Experts of a small language model: width 128.
Below are experts of layer 6 (counted from 0) of a mixture-of-experts language model. Rows are named router (the router's row for the expert), gate (a neuron's input weights, with its number), up (a neuron's input weights, with its number) and show model dimensions 0-63. Each number is 128 + 24 x the weight over its row's rms, rounded and kept within 0 to 255. Numbers have three digits each.
After each expert's rows: a language model's description of what the expert responds to. This comes from a sample of Wikipedia text that the model never trained on.

# expert 2
router:169147141134109113134167176131161137125082109158182111152072118130115143133128111126163128148108143132119100152172151116148149097124145142123156132124135094099158156124088135112084156119126144
gate0:127133109158115064132126149147100125145112119135164119162123134122149119124140144119128145143153083112132113174171131155173109162162141113128145145124126100113123124137134118157059157108081127
up0:180148117133155141178130118135157160119118111155217108147147124108117101112120103168108152110150120151160096135165106110158072137141152152140139074084114142137090131121121121112138127127114118
gate1:136130101111134157118111157140150137155102085142121140121151119058117160163094158076117116089101119099156095123146130119145132130116119119131121094153127111136115124142126113178124180161127098
up1:090174184167207117165121126089110135157119123124131138119154118141143170182116177131133148120115148156127137102127145133116125133113120080170135156122132132156083114121131151135102087138150095
gate2:175108161140187136126113173080112155149108143109131137109100120148154087153113139061110161124129119119144137087101165133125125117143101130117149143124127100115115113142135135118109095125123135
up2:127118154143070140124157146119114120135121127117115144133096133079129086119135164111142161114115144108111121167164149164136142098089131082131118103092130146120135127135106188125166141144104126
gate3:130135102161165189150134135150139139136104059165132170161124125153122143132127136125124106145079096193121103125146089123092124115112147111154137152101159102125103141145115126137134123166104118
up3:120120133159121143150109157148123120111126181115100134185098158135123093142108123110158140141145116144116120106122180193106141137156133124150134115108124126119117114178176131113130143128106145
gate4:157101133094130122152143083117119097143114125139126146145097161108123117133161128101136159161140090096140141143125108135118136192134187118104122132114140080134102202176158123113151138115136129
up4:121101143126124106150135135153068121150099112125118128103099131121117094100135127088124157125138139118107122134148105108114141134135146119157115136092134091149108160135164142120123151109138186
gate5:142109109185136123136092140116122083145080165136118165129115185144141101107166157113139145182123194096119135103110155114098121176142124143119148143171136106097107140116104123131076160156139120
up5:163108076135093125137120155141132162109098100115085123112094154120121150150148152139111115093123126098155159153140119135081116119150135101157072141121103155116120179127114131111154153100116113
gate6:109151111149141157117146107116145149115129097142133097156140141073194126092136136127132110130099163098081141175111135137129119097134153159149122143122142143180090155100123158117125113142156169
up6:120144149111137079115126095105179123153138115142145113144140135119106128187100119098164117139099101145147088104161118112113119135152154126112115109088138106154146163138138105135148149106150090
gate7:084115172133137121149193144115122109105123150167139104132123152087128180122134139107107103108124090101142168138116100128122111110098120099117117097142147130131104135107136143100125152146124094
up7:094159099151123141125181154124115085087102139123144117110142111082161171144108164076118133120151130094133171124067093143155157102146126131100120109119135083106126139123164157117122138149125107
gate8:180186121120115162122134178122121187092112140150144152190152104112136103124148155117137149150080105093129096096118130117186104125144173133120135143072113102150122098135123121126095164141135126
up8:124166107122099127134114116130148151107139143101164140127124145144159137093144154135093120122090171104142129120096103108161159121090138145083097120147151120124138110135123127146123148141171108
gate9:136161132129103156142127109144138187139150130140182135172105121130118100144148138151113125177142127138167140138146125139194102128090141148134176111105115109136132134117105135150108159130128112
up9:147171118112162172109136111160093128099151123105153083175107098171094114092134139124124166109188151153131138173104120116172122158170113089158112133142129098128130112118151155089121136100131110
gate10:145101158150110126158123134105157097144095115133108109166091168095124114170119142131101128141120090138107158093157131165133132131114171162085143161096107087157108131148155103173160140168157141
up10:128132126122132093145122125142124120157093139139086116161090137151142163146117145137117105064144125126117201120171137115137107137096089147083131123152144128156120090121144105125170133121136157
gate11:187153143111141139113130121113097157130160079138168133171129130117132182126159162098131106112117139082132115149158095118189114117124107151099127146112154121161094163105130152131137118074085106
up11:158149175143148145100132113097136105172128099149136092153136125139106132101150150109114113145015142158136116122138125143143145129096155118097125130112127052156144113114139141104124125130131096
Description: Month names and year digits in birth and event dates, such as 18 October 1993, plus inner syllables of surnames like McCormick.

# expert 9
router:118166156096104155108150107107086090108145119106148100132105135127123133158115153150124147124075146146091162108147119131138122159126124119133085160111140132139127115167122127116158120092178150
gate0:144144193149134151160106125149135135118102118116151097117076131114181142133136114139194145128102085159157152134151132128145177122130105134157147116116114124111086159089113170129136153176119083
up0:139126172131121164139123138158107113118086145130143125181075086138168128112106139138178092137127102148142110150134126166127146126143064122104156123163090155091138137117135145096115162155116106
gate1:159099116131129103152125155111129165143152109114123136180120146141127108161156152119121149101136122113133140087128149135160136162131122141124135116125145067140073141126103127129151138153140127
up1:133120147109146108159133112118130156145152133134106157136061112137123158097111135151113081074104111122131129123137127131156132130119136134109138130166131099101103148125136147101178196124121149
gate2:156107121150118101171167134110144140119107143134135124139119138158161154136154159120084140145135085170153081152117106159146063078100156109130160129115108127126130127119141135150151138105110109
up2:148100134156090108157156107090118105102100153098114088174083159152153131124126149146110100116148128187142109117139149147134091077091139118137134124117117168155148125130121150205186138121142143
gate3:160118161146158137137126131180109078138119135134121111141103124134130107137097125142153113165106146118137131079130133134095152075139125157149124116128129137156119131109134173094168135152131152
up3:158135134108138161154097133149121088136135160131135159150089136108130121137107149138150093135104120092131119089099120099099133097084120180129117057140119161173099087126138165127165168172153131
gate4:128094175122165139152120144120168136142075117100105083183133140185153090075105113154124150133158136111129152121134124210142149106097131098135127136132136121149098120094109169129153132134107114
up4:112128100137118131150162176134140084125094130169131123086121126128112123142120120121100117133123108095126104141114059115126070096127163129113136128149097112098115082124153091095107129103117197
gate5:122152113121116159149124098128149090185106108117118116185115105154150095135123175153127139137130146123133137138197126113146068155149148103103121177119062135155137121124144153115114122113133144
up5:071087150081145142157147104142125122134137119128109123118142117101130160127123139129094124135157116120128133174141121179098128124161118106126123139142162126124110103132131176155112137117127094
gate6:089136101123150130117144133093159132123069183112144115129155138092166126130080143139095127111141110112084147132143113158134126141150148204153112150125142124112146155127106128152135158125103114
up6:132146094107093151115139122119132135110114156138098107107135182116132126152131143101122123130113149116108131153128130121153112148143135168122098126077146093111128136151135140160063138086155115
gate7:154159138111124142139115127124140136115111107165113146158115119123177136138130137116096120141126156165126128178151130129155122160146128093119123119140098129098085128118156094108148130156166097
up7:168196099131107102099123118100131138091096147166119096124134127122160098152127130110105126140103155143141138154136110161154083142125148080128129082118123092105092123101143110138149069141154135
gate8:097154123131130144171127095116119095208124113135155150141085104144137150121159202157125125140115139110135110155132148121139100173119182120112142175133103127114111118123148139131169158125149135
up8:133152100126121106145095122145115129157109127152124106117136108124137110140176151165097120136136138093137124089151144129152123159157086138140142155155192122111111147134138123146152140134161132
gate9:083146125144124117140131127135106109119108152115103132125128133094130133180130119181126119123138124152095128116168159125182065121112136142176090142134140124119125186114143119137122125124096101
up9:135115132149152130166093144109121138140108087112135127131125119085112124165117143164140180115124090128139119149156141077151118099155135104170120146114137122167128102120130093141119131137116100
gate10:136097119141114153159111140136136143168114105117122143109171095102129135115155137148105150134143135115112095127199102141117141157161165134171142131133121099092159107146192124133146142113133109
up10:118138129126101129112119138131116129161105127135145137105094151160105147139137179137131179138129126083166139146093124170120078092124157122102132126104129111140078114126113136111149120121156153
gate11:121119105152127116129116150116141130144121161148157176115113128163172137085132144099122122096142127119123147174124122164139173080126118170183127106131165098097108124129118161112168151116116123
up11:136110149133136129115128128112112119136097176111112135145101151168155103137136111100160128108171153140136162178112145144135137091152110147160107112155159097125146114152073165153185148147111147
Description: First digits of numbers in statistics tables and demographic figures, such as 39.4%, 48.94, 4,178, score lines.

# expert 1
router:115131109125133150126126139140097123132120118082111148143149119161185090087172117174146090177151159156133119156171094093163146103107122119191113180130090150133120154151111106103155131131101143
gate0:157150176134122152135103145158145175096132158105139112139081130142166117130115067096129126093122078122151133141128144129164145209115137123136130152120116128096116140131135132120102146118109147
up0:146168120137118092140127130120134143138107099159130104138120099137116131148143155103120130115153155106122122121197130101117124179135120102107121094108084123117120099136111111140140133137144158
gate1:139142138130145166137117111097127128141125142097094124168093151140141119114129158124146121133138081117184122132121098104152095141156098111124094144179102113122153175128146147174146099088127148
up1:146153126121131135160110087112114085159102155124132134144111165151116161112146192120155142094128107161151109157098096126143100153110117096161119142146098116132140188136103139156156137109102138
gate2:103117097157169090122106127117125145153108130102124148130159109099120070109154150151120082147127126137124145163155099138152123120159127126152154134092123122113106124122101108153130125159119116
up2:134105083136129123114154118152121136135127128136125152134128078110114061127147186156110096147130129075094147140167142138170100131126097120115071130088126154131115087125121122159111121133179119
gate3:105134063144133105115114138160128160080185129156117120090148079100141106108158157145126117148099106139109147133119132147154091118111134171155166132159139156121140145138097144154160129156107143
up3:113122111114098141096126141071074144146118162144122130134127143129161129137086131129116125144107138132157162123112122144122060107123126149129172194084131123144120122108120135113173120107119109
gate4:142134130160120121128111105111169164157122093133157135144155166117115143141171181149135128193159116154113152107150113163106142157130104145107131098142141144117132101182115168128130122133059143
up4:137127116127111124141159134138105140143156146122130163119155130094103122137072196167116139162153138072071133099098130157127169123134125139151117121105155134105114125168136142115139104109103131
gate5:113162100121152120139114078158147137140084121148158118107169118134132142115178140141155141151149109140178085122157066133120090116117196135100174133090148118141163096105138130091137161091159126
up5:100145113090124112131111079151125128139081141125130130129167119131134134117142146158169103150131114157132097116129066119109130134122142158097134094123119115093145130142128100159154167142169094
gate6:111173118172139076112098144105113126111129141094115100112119154130115126144122105116124122103138125155122183124196086122177128112125157122138121181143126093142155128123116080112109166135145096
up6:149164109129167121090116117191122108116131138133131127105079158148124143106148108114103145131114150133147136101191096133144074139141186141068151103141138075118110162152152103133143099135131072
gate7:135124083095156117172129102152115164116148095122140145108157100159193152114078099134170156157135163123129116172135152111158172126157114126162123103138138116152112153107118138125131127166141094
up7:131127072144153151129123115153118117116147156104148144133119130112148102151161110095102155144146173092144103178120143121125107123149121135114107128115140108163121155059153116128093163111168095
gate8:131115132164144143091078136106107121117131148113088175108126180167119131137135132131118075136133133173190151129174136117087121161138098118108105139172148139151116119102159110123116164130094156
up8:124130131132152158123120113177141115155162152123120139163147104127080125120127134126151115133107119145140141143119105119130163154144132131151131177128160110124098156115187116133137121138133118
gate9:115151104187128127132113133138139137161078112128141158160172142124131145119148166125111111122103105131121109156128135134134121147124113139122154158151106117150095118112154109119087125139120101
up9:132144123151107131120124138112113156176081110130140132155113159104152117128132153161130100103140121124110086148120102158141131144116098163157181166154103115146084161145084126146093139130109107
gate10:123165156154145186114141107117173148100114109142130099143117150122144112160102191124119097117128125141133146117154124114146121111137143161120180161102149091142121153124119109130130147185121141
up10:100117113157131171119149124108098145103129107123109124122136173138131112111115126142137107125171104141111197117153152097167142105083098130184109173110144144143110131125109096080121096136074138
gate11:173137091158117111115152094130148122127084104110137118041097122137164138099120146108079134146138161093114165146139129124126126113121098110103106146138111149157145075155132152119154106093164127
up11:170123102103125113127106152124129127162135095110094150115120101096155103159080084101115119159122152069113150134089146147141174176156074142143171157119148122155129130131119140126117091133100120
Description: Common nouns after the or a naming places, units and roles, such as district, head, town, station, home, price.

# expert 15
router:114123124083123141170140130105114147121144092104105128147126137152162103091149112100158110114050162157103120098108122102104149158151126159179155146119125129081153171157171120134178082134141142
gate0:153133135128110139177123183126148093139117170121125163132116147117113112089090139075147141150090120146120120113101114136120135105186147123105117109140130112117142125126178124110154089139066138
up0:128146129146170119109111129137139186151110117122130097155158115134142125130098155119132125097093124132151122141090087144120122168135096124160170122139114129160095138140133112115104129126110136
gate1:103131144149151080124109151141134106122122124155121159139133134095141171116117140094101147136105104157128150169130117159154089133124133113141131150105120092150139153143130088099118142118104136
up1:110136142114153117088129152133116132129176126145148162133138160093120156122113133094115127161114102177141132170104141150139120112101125106141133129093105133132196151149130104144149112098143126
gate2:171108137154129139135104118135135114112105116155104162160080125134117117099135111120127113117093138163147111139134093139124131112126148141112147087151160109114111154111108075127146146136135134
up2:151134145129160146099126164136134167137084127146127139135126090147135141114104134123120099165156083165148107135133077137143139112152162156176103117181130133107143142122143136138122144130135108
gate3:149140165124130132099141145139118115135109154114126123135118149119138121142098134093111144095123139080129114144111083150117118146145142136108094131145166111130086164121092140127103128096100157
up3:160135116142146130110147106146121137137083115117074137149104131130163135140116138132107096120130128064124104150114105099102138134118094169155141118142097119096119154129040151097124124113116127
gate4:139111132124123109192118128110113142127143141109140126129120129161142095103125113149137116132146161111121124165137141074167148118096084122213143152159103128133096149127147117109095127161105124
up4:164119102124160111153156101120144117126130140083121085153142164133185115110106138191127156115125109157118122101159127125172156075163138139115119140140135133145116176089119106150125095140152094
gate5:118122156124122112092105132105107158139156139117109142155133054141151146085137139162118128129139144144128114100099141165107134125121125114146160139157177123146102190091125114183117168171167122
up5:129138141095090132127112147119119108152116111152127157130158136134136139136167175156122130123173133111147137134122113121116088129140148129168118126138069125113109117107085108119119125177113170
gate6:142128113147188157104105148139119097130128136172161157142095149118084143108146120122122123165116114104140167114129070127135139144145156156138107117142112133158147094097139137085130117165126124
up6:117128072138160178112085146121115102128124086139122173114105171094108118125144155137138129175130112120119134121126109115100141143164166144145115162128133147133140102114173145097114074162135128
gate7:143154156137155138139106103123150162175129105117131118118138119116124111107103151150151116139140143104095127131161154139120075105078141113091155169138134139117124163146074125150138129073135107
up7:155121143132167175120128127123117124158185119106103098129108198133120119093137177105137124112122147138120159112164114127133108083090135073097093163110107134150131174139105160131142113087123103
gate8:203125116086134170182115097125104142138110115123094172162106125116140112087143144159142135127118143083102113156128142138123151148169165128150148146115093118153116142130160149114139111117135122
up8:133109131133137160159110107137142163106115108096111151152140125121102147166110111155159123075160133115105127132134093123140137140153114129117152127182105145151148188135110126153145120104121156
gate9:136135115118153171145172099102126150133143153138109184117121164140145132126136101106119141130089138168171148134093140153177139152128142097143160137099134096096111160124129129124148112125163088
up9:107164139125154153172119145110158145122140132113110179087109142142137137086175114100112141113112141137138168123147110111184112142136150136135127123097135129098165155099138136130135093151148104
gate10:123150159109132162143161164107109102148122085120125127138131110131127120095122137077087117136116155102139051142090167114144139151155122165127149121133169136128149142135113171181126109129124139
up10:103129136173151114158142110113161162134120166133126136134135106162164153098170114139158177074123105143125147119114122126137088119093135130107120146128114134152123108136072080126157134141118164
gate11:077126132113155117166103139144156142123132108150130163116130086152139095114160121145136087112100126131142148142150151083112130094129138149113155104126124109161123111121134122135092126165162096
up11:177149126152115126139163177167119164150110081149140171135113104111134126099113128139157132170107083135123127117129129153117129142094130104156088152167126125105110142092161109140151132168160120
Description: Unit symbols and spacing inside measurements and tables, such as km, kg, %, ±, ′, ″, and blank cells between numbers.

# expert 10
router:171085142159129105189138082152132135145112146145163156147143093147117142134135117089133127136153134116169165097118128130108133140160111157103112114126140086120096113126176121097110135107081158
gate0:118133113124131132115144112122141144116123127163168126128124096159144092126195115131083110111126097127135166121161132159143081109139143115106122128100118115114180133153093135132133141135115138
up0:157139099178135125149143131148109110126113102104113129104133069135157103141105150146095155146119131124138145135127105158144075091113156127113111132118122115096098148115115162115124120169124116
gate1:108123124146103106146086104121122117121092132165187111133132160103127124118230127174158207122143119098112123128130088150137072119100115156141144130101125127151132101148109140121129137127104125
up1:115123133108112130114131115138050137135095132171170129123134115126102130156135112173129157165126163120084140118142094102130154149103112195134117105136148090143119100108135137137136126126110111
gate2:108128129131164135156109106154133127150099093117152142165123134170118119114156152118144084151139122147148113124158122107138099106146121119132145144183078144127166149124073097154114141126128144
up2:125123135169147113110097147124116137182096151130103133134135143145098075129128114129139095183122101137171117101109120126123090092121094132129111123170103119107191142137130116166107136094135133
gate3:106147130122124097143160131118146121097162104109076152121152133123173104083151095134123138096108088131152123142136156163119098115115145110126128092113137125137093138137155170151176162131166141
up3:089126155109111129118136174129136138121155108107107141158157152114148104108152168138091149074105151145119122139120145104129140156145131121103127131140169102125102133148145169101151105129158130
gate4:105164150115120103145101122135184155131096136185141108150170114133136130059154092139132119122085156107156115158131091079134130145132111101115173149119118134130141166131131164115145186117096142
up4:128173139117102066099135138122125132135143155161130090108112077126152127075149106146131151127091123128133114152148126160112118128128126113100144115097127153124124136183153181118124120102158124
gate5:140135096135106120147117098153126134126113149156117119037138101161186095120150129142149140163139136121137144129122086122120096124110175127099094131101132087132110137143123121134153130136112133
up5:154122173066078120158157114174133169127141143117142124132156081121182134111117125122118154107120127109136131132096095148117110116154144136097118129067180080140134109151131144117148138150142130
gate6:161125157117127134125131159152147132170072097103124120128140140174144159142182189130145142116129107134142128162104120137122097148124128145098156160142155053130097135120104094122089122121142124
up6:135127143135103163089157163101130101171138092112097168114162123136101134165141150113132115149141116120115141135106154094113107127128128152119129181156142105118063138155116054134112094106128131
gate7:153133124171131129168160117147140128088116148158118093084165127113150110143154121135101125120135084137107118167101148123132090135101177106115138126104158123137165137123082122149141111128166120
up7:138148111089135153129115145112176142139166101126134154115124105154135148087126129124134137146126094084111129101131125132143107095153140154171088146127105165145110137141125118135172115143173108
gate8:125136097161133092124115111096166088171124152151113099159157123072134141134164149142140120155132088131136132116130113123169093163155144091117143135087082093127139098114094124117121095193141139
up8:114135114121148127116149119111129121112183083084130124135138128139112122152131141111154142111138127127142192094171152167094135136142088088160127115163108133125071100130142115137163100131115132
gate9:131103111163152085097100111117127125149095159133108143119138090162122099147114144107107117083166135121100139113138160136108091113109105168126139097157087179103146142134151123111140080124114107
up9:119149128142134181128195116154093118097115109141139112125078098084142139149180124141172163181134137091095136125158155139144156122105136101141107136097153092145116125147140129165115179163135116
gate10:117110110134151102075137121119110139113130129113093170128138146138120189150115092086113168134162112130146108135113150113087132135126113114110111094124109149108158112120091095145102108125119127
up10:152137134156108154165113082135141134148126100149114127073103126129134165099128115130128089098105113135145144151118068174123109143096164107149116131095165093148111170123159109117143131146116128
gate11:123143128156140118116112161149134144129081146151120123152133141109088145120134140129143130122101115124142143115126047127145111122140129104116140169140110123127141180170138088107132207121125141
up11:146126131130128138123127177163088127164134126128075136155157104101107097123119123118162141164133163085161153110126134154125118122103151099104115145137132132147124209144129114131130142110132153
Description: Line breaks, table pipes, list dashes and heading equals signs starting rows, bullets or sections in tables and lists.

# expert 6
router:112144081134105135093128096143140095143157131121154119110093159133142147146085115141140106116125112086115157159128135110137108075162118123139147158164149109165144103137158150139135117112105079
gate0:119119137148139133109123142101125135167155158098115143135133179108105106135127146123078126137084123110150125102114131163144135120155164110081131143108112129151107152114150089143115148157134099
up0:124137113150138132146147128148121129136116185143126104111157134126116116088137125122116146125117161071148138145077112162122131140151155163143110091126138123081130137087126114167151151101127140
gate1:138114123131156114168115136177110130133153144134147128167144137120140171124140153121132124158077120111223122141115145086115148133135120136151142139130111104187097111156143102114111099159114150
up1:153179110112105113171154141148131131088162124151133104116130136114129176124152153120120108130063177116110179120130160102120121105142095111170117130154115080138105111138125129082132090160118153
gate2:132185119132127117170117086131114147101141173156154116153097084125148125113130136110170131130097160113122153142120147104129118123151147187170135144128152137124154155152149102110131133177167147
up2:127187131166137109162106154104115140141100131159158166147111116148159128132133141157113124112175086073144117124183139119159135154163124145068109180137145138116130151135129095131137122172189117
gate3:086086085134155127097092102138146113158151109114148128168107115105114126126128132083134113127104169129115151121175125125160140133142134130129135122099175146150161138071144074120118142199102135
up3:112116133127148154136105158143167107178077148128089102107103152121126125118097143128113128111130112171118129132112133124106157127135145113140123123124142138157148128138127119129093121163085112
gate4:169117133146142110141107121120135112157147131109137121200131156131139170121133161103102135136135109149164157100175080160177104125161117139108114135155109099153160136126115149112103135155112144
up4:131124135149123123126090144152113114194142136198150093182186152147122174104155121101163114142150115123144113101150105125146170152143129129115169131147127117132133167151123114121100165145105145
gate5:095150161190132129136104123151156121099141137137142114155136149086126162125135134091103136158132153127135138143160124135138114092142162118150173111120178125128070135132173128121144112170076168
up5:122129141117133146127141132154139129114180141108106117144120113114140156127117132069109149132092133143114119099137164113161168121163145134150122089146180119131042142119158178149116078129114126
gate6:140176136136146123131167129150115153178126113131128078104125147092136124112157145114133130125084184112106122107115087146132109161156112181109115110121134080100120111140155117160127148083118121
up6:099137126156171095126130147144152138094087139105086132150133139138146140167129111138118128110147116135178147129112124073092114113092156115133154146126133147155116145063145126083154141158128131
gate7:132127124099164150141126105136139124143134116121108142108090096147149155130095121134096149122094127170161139125138129162149141151163145138155150128133116099107110154111150117118155129196134116
up7:121124115096162147135148132134101120166141146125105112129057114138143134130092108126110113119145136118149153139119125168136169139155122123119120196132100131145128143148156126105138139191097149
gate8:114112142113121064124061116124128148154110134143109125131112111120139127075156139120073123149101142118112140102156123167166086145082115130172120137128142117088102142086116130139114109135172118
up8:154106115123106061106125128131118128133132130117128178124070123106086101076126165145148137135152140127135102175159117132129090133089096166149133152150167092096104118093162102154114125094158117
gate9:125144093120123135152099131119126113118121112190140155146147106154122184111163132097108124111123180162139124117149144108153150130120126107142157103134152160110141095107121145142139082131128156
up9:155165134144137100172111113105183143120114113136104070148150124175119171159127170091145113112117158141118154094172128092130139148150115116173108145163143125098118122114115108117178137149115139
gate10:167141111147146097156124109129184126113137140153139153106130120131127156118165133146128138125127076139135142156140098158150157143100164113126209123118151108150148151110118097126132137158126152
up10:144133089084181131172162108137146153138105141099119135133132128132115108108145114113146119128062111134134126173141142155103115109154130113129173153109143106117174140133151105117113128118102112
gate11:154142140138108162156110142119126151122145126163153140152115161123159142082187126117090127074112117200146161144102134109155125111125116134142095193109126128144130118123116138137121130119120130
up11:165131130106105186143063119138106140122133123169161113154109151091145124108145099100116149145124140167158156131140134109137108095145118115122118156128107111107148118138134142089127112125104107
Description: Word-final suffixes, mostly plural s, plus ed, ions, ies, and equals signs in taxonomy synonym headers, as in steps, penned, Hypocoliidae.

# expert 14
router:116152110156101166093126156171161153119080136126098130127140172128146098125093171132120143131108119161122106150108127118121167123113131115071141151105176149169071125101156103178127142123128173
gate0:127155117107111152168115160119122144093106088119143112110114145088169128138113116097145105135069109093113143098154134097138088121118152122128130129091141136128144160105160159112162138132136101
up0:103149130102137141125107127175112118122117121131149124131176205129134147159095135136149110112122100132137128100123114114134122133112138090111142136114182134193107102108138080125192122161104110
gate1:103085130135102148116122134092129110105169122113104134120152069138088124147122105117156149088151111116208146165107116144181114129110155147093133144120109120114102133141169150095117135092143125
up1:111122139120111130102108136178139109113124126102159129153129132136114139128087153116168122153124125068132152118154142117143120114151134133136161152146161131169134146111095184079120097138136100
gate2:141162132144124111120132136106123119158162103107144156181094094106089137147125141135134132139098100156124109170138110118150105140099126147137122158134134094142114131123160117104151156133098161
up2:115161116139140107111114140091150089183119140128131111177160113147142074128092120141145113181102134126094098160136130109110128131120115144108163128108118111100148104107122104088116113102154140
gate3:073137126132115146182118128138158147178087129146117119164109100121150143106128132159123112136106081139152129154128105106083104123141140091112108129127123095151099117129099108133085098110125115
up3:112122119168139114138119161169153123125135106134167118139117128131142159121106172171110112109125149135142122208120103127113121145115109125147118168153109097116127112139135127110110127096116132
gate4:105126106147160124136128133104130146154135139138170113152092140151116101126117107123138146162163129134132169175143123126112127128187166139143078177124098151145114116126168087077106139162097133
up4:117125111117125145141151107105151125183107102141180118122146147146090089117124132117144080142135143161123147118161084103141131134162110137147128171139118143139078169138145094077113115165107118
gate5:124141086154095159135146111125164106139150130138140150088081127153104138132092080111101110157149083109157178153117138144162138094095113139154112127126136144136124179135145123165137150126102162
up5:115167108160128130123117122100112133156114118131099158086098099118156140135142090106100085124114106164147147116143118110124089121111133155125165137118132074106123154104119140094132093169121108
gate6:140165121155123124113143134132133133117127105144143099131102152116102153096138167085113116156055105127152105149098131125121169128128112110158127113148134097144107096086120144117100107165111096
up6:111150098113083140143105124137131145074179133143122108108105127112097147109088137113117123095108065128119073141110120100137130117119109120131135153146161102134121065091132118128091092110137113
gate7:109107079110163105143147098156116175205163112111116137117105087139097158120154143126090116134136129106146131176147135129117125137106153148145124126158110103140069099116116143135120114125141160
up7:124139089119098116143112141132096164138148126121112099132167134100109155161175106141128128111140120142131143146169146118100118117129162150130100113136112151111059109139136100141145119115081106
gate8:123085115098158161123119131131119154124098147115087192149114133116106118123125096127137115150119110120111150143101127118115115135173174119105101145061149107116150115134131125126112145142086098
up8:176120090144089162123118113171150124134115128135120139116105114107126127121095141112122134123113104141133164127137147145119098112165170111128180094132087077129105118134139107137085144146107114
gate9:097122122130131148110113125160184081156117111148114140187130129141163112111153124110114114156101135080089176141151148156151118110108148148123123107147085129106123156150136175046106136121114128
up9:137124139160140099133119126105155134150095092162163111160153107138157101143135135077123143128092129133135130101113126101156128146090125144135063113153135104110134105125127127083115122133148124
gate10:208142098140131115133154119111138125104119124165096135113130105097172087136117149144144109155123131101120132083147112149149145095137165109123156155135095150160154152071128128102135114127091154
up10:152123174114148139116140114154119150132139194066139099125120153117119157095131100115100172118182132162135123115114157098142107116081135158124136115144111131130119111133080149137131159119144136
gate11:124147151145146161153128117100123107123109094160149167147102123144164105121119114139133138115109122098129187117141097111129113105111099161108111158097173141133106159108147104146124123120128100
up11:135143147134145132154158132119177106142119134137120188121116118156178119100148107111146127098101170099152136147144124114128097105097151117113141140136157091135122128096109118102173154130135086
Description: Short inner letter pieces of ordinary and name words, such as Poirier, Pools, dirty, rainforest, and stray digits or punctuation in tables.

# expert 5
router:118130092094152134170135125109114156158118175095082104143068147121131107119166139088124131092117088116133148126152147153157079139107147093128116095134105128111124169136138140126151118173128110
gate0:141111122110136164128135148125135088149132127080127117153086129149103124166129188126103116170155122098099044124090171143120152130135136149140110127139160116119105155131168174161117118125145126
up0:165146100121105141115166139099152161154133130127089156166111117125172153141173098127107116126154125160118083145177137125118134114104108099123129164102097109108197115119152123151170117143128139
gate1:137183136146150105124104129127135118128093139177093142101135142093128127119137124136087191106149117149200137143154128094125107131128127125123103109107097101134129124077117149101137134120149123
up1:164150115134124140074104108135120119156066122175128130147139135125135124151134137125086137142127124169187131148109138058096137133128106126118100142176135103167104131110146113120150069117153106
gate2:129135132111118146171124128115114098199151128123151117120143103156177117099134142112130137145130158115138129120142111135094167143128183107167143173101121076116121143136117145109170110142105156
up2:115124070093119135139116140128120156172115127159139121100123167175112105112130147118123091116098115108150133134092142179127164119162144121084148165144138122121102146130137109091167140101144112
gate3:183096158108131129142160136114136146153128128105118145131097139084123131085117128090154105121115133131099125094107126136126159127142126154180135172095124153155132203160114108114156109126138162
up3:126147155132098082114141105122123111108121110142146142114172106177137130094162107136125124149148120155137133131095088091085113112089194122107169167119095125112148081156091156131196137086115160
gate4:160104110152176104108115109106116123145119127134148123112125126111149106147180159117116150106121116156115168154108121091134169123137133135134128174099136119139112147135125120065135131138144120
up4:140106136126160123111124086069124121127120103141123124138103136111127147133134145134128155121130126138130170139156135112170128154175146113155124153108118076163133180107106147109191174131116142
gate5:144161116105086121120093144141064086151120108117111129124136132128139081120127149122116096156075181102161149177125087147174116116127117125119117154129122155126132125142140080136157078112115140
up5:137147134112103101113139159161120106148126122131107109134149125149108099131067069114088141122124129141161160143155108136103131116121100129137116118173120119140181132137125122128130114121136100
gate6:138107114134127150122124151153155140184125112140142123134150114144167121063145094107093133106090128153166128140166096120126121148144140115120143120127146079155151183109143081087149118158094124
up6:099136125158133165124122156149135155177113134125118131123125120139175102063130126120118129118103127126137146131148138213161140158092141125085123103163162104154132165049139112118142126154096121
gate7:126185128160174113113116122162135151123139139164142132137164125140082123106143134136127157176149091111102135082131120183122154108130171136136134116137141138119117129123118125134095172139130117
up7:099159118132172149149137135137146176150167145151133144143149115142081098144127101133100116148159090118109133087153131167126138074119117115122135105160158141104151110108108152136112166153109077
gate8:154181131127106133187140117173133130131130118138144117124159087102145196089146198145103120142114096126120107123148100169108126101147197141153140173105137105146137119118145151129126130128134083
up8:146130134088127096185176150150087151108151157088107114100130100075122164136157143112098127111164078131102152122143138175085103126113170098130097130124079124117136101136112156130125127142127105
gate9:180161136120157165140120099125128108178120103121093150134109114145126114068099158141129069126145125118135141150119156151167126106141122112138151134123127121131138137110127078185140145132141124
up9:120162140117131126135124156110145118093089102108124131140084100217133121129157157101128113128106168085105095165148119150090166108118162106127118150106137130139094144138132169143116075132120127
gate10:105157098083135172130154143093089113181148119146125123120135126112121110117101103127142109111071125111176146135128101148092125130138140122111142140108143130143069188149157107090152138134167153
up10:099167111112145186120118162103135104165109148127143099152099128117137098121080126118107102104067144089139111143105115150122100143085104119103098139139133166153086167143145128100125088127133147
gate11:151116147127080077166098082117126089108119111102126120128116116129110105147138178120135116135092143137143153119127134138166124158136143117154123155117121124152140160151098114170114171105154119
up11:131097110117092102167101131137140172128079136120107111144140081106158142153139167108123145097125151073136088138163123164147156164113143122154134119122118111134141168139140136112129135119149147
Description: Periods and closing marks ending sentences, especially after census or number phrases, plus clause openers like when, while, after, where.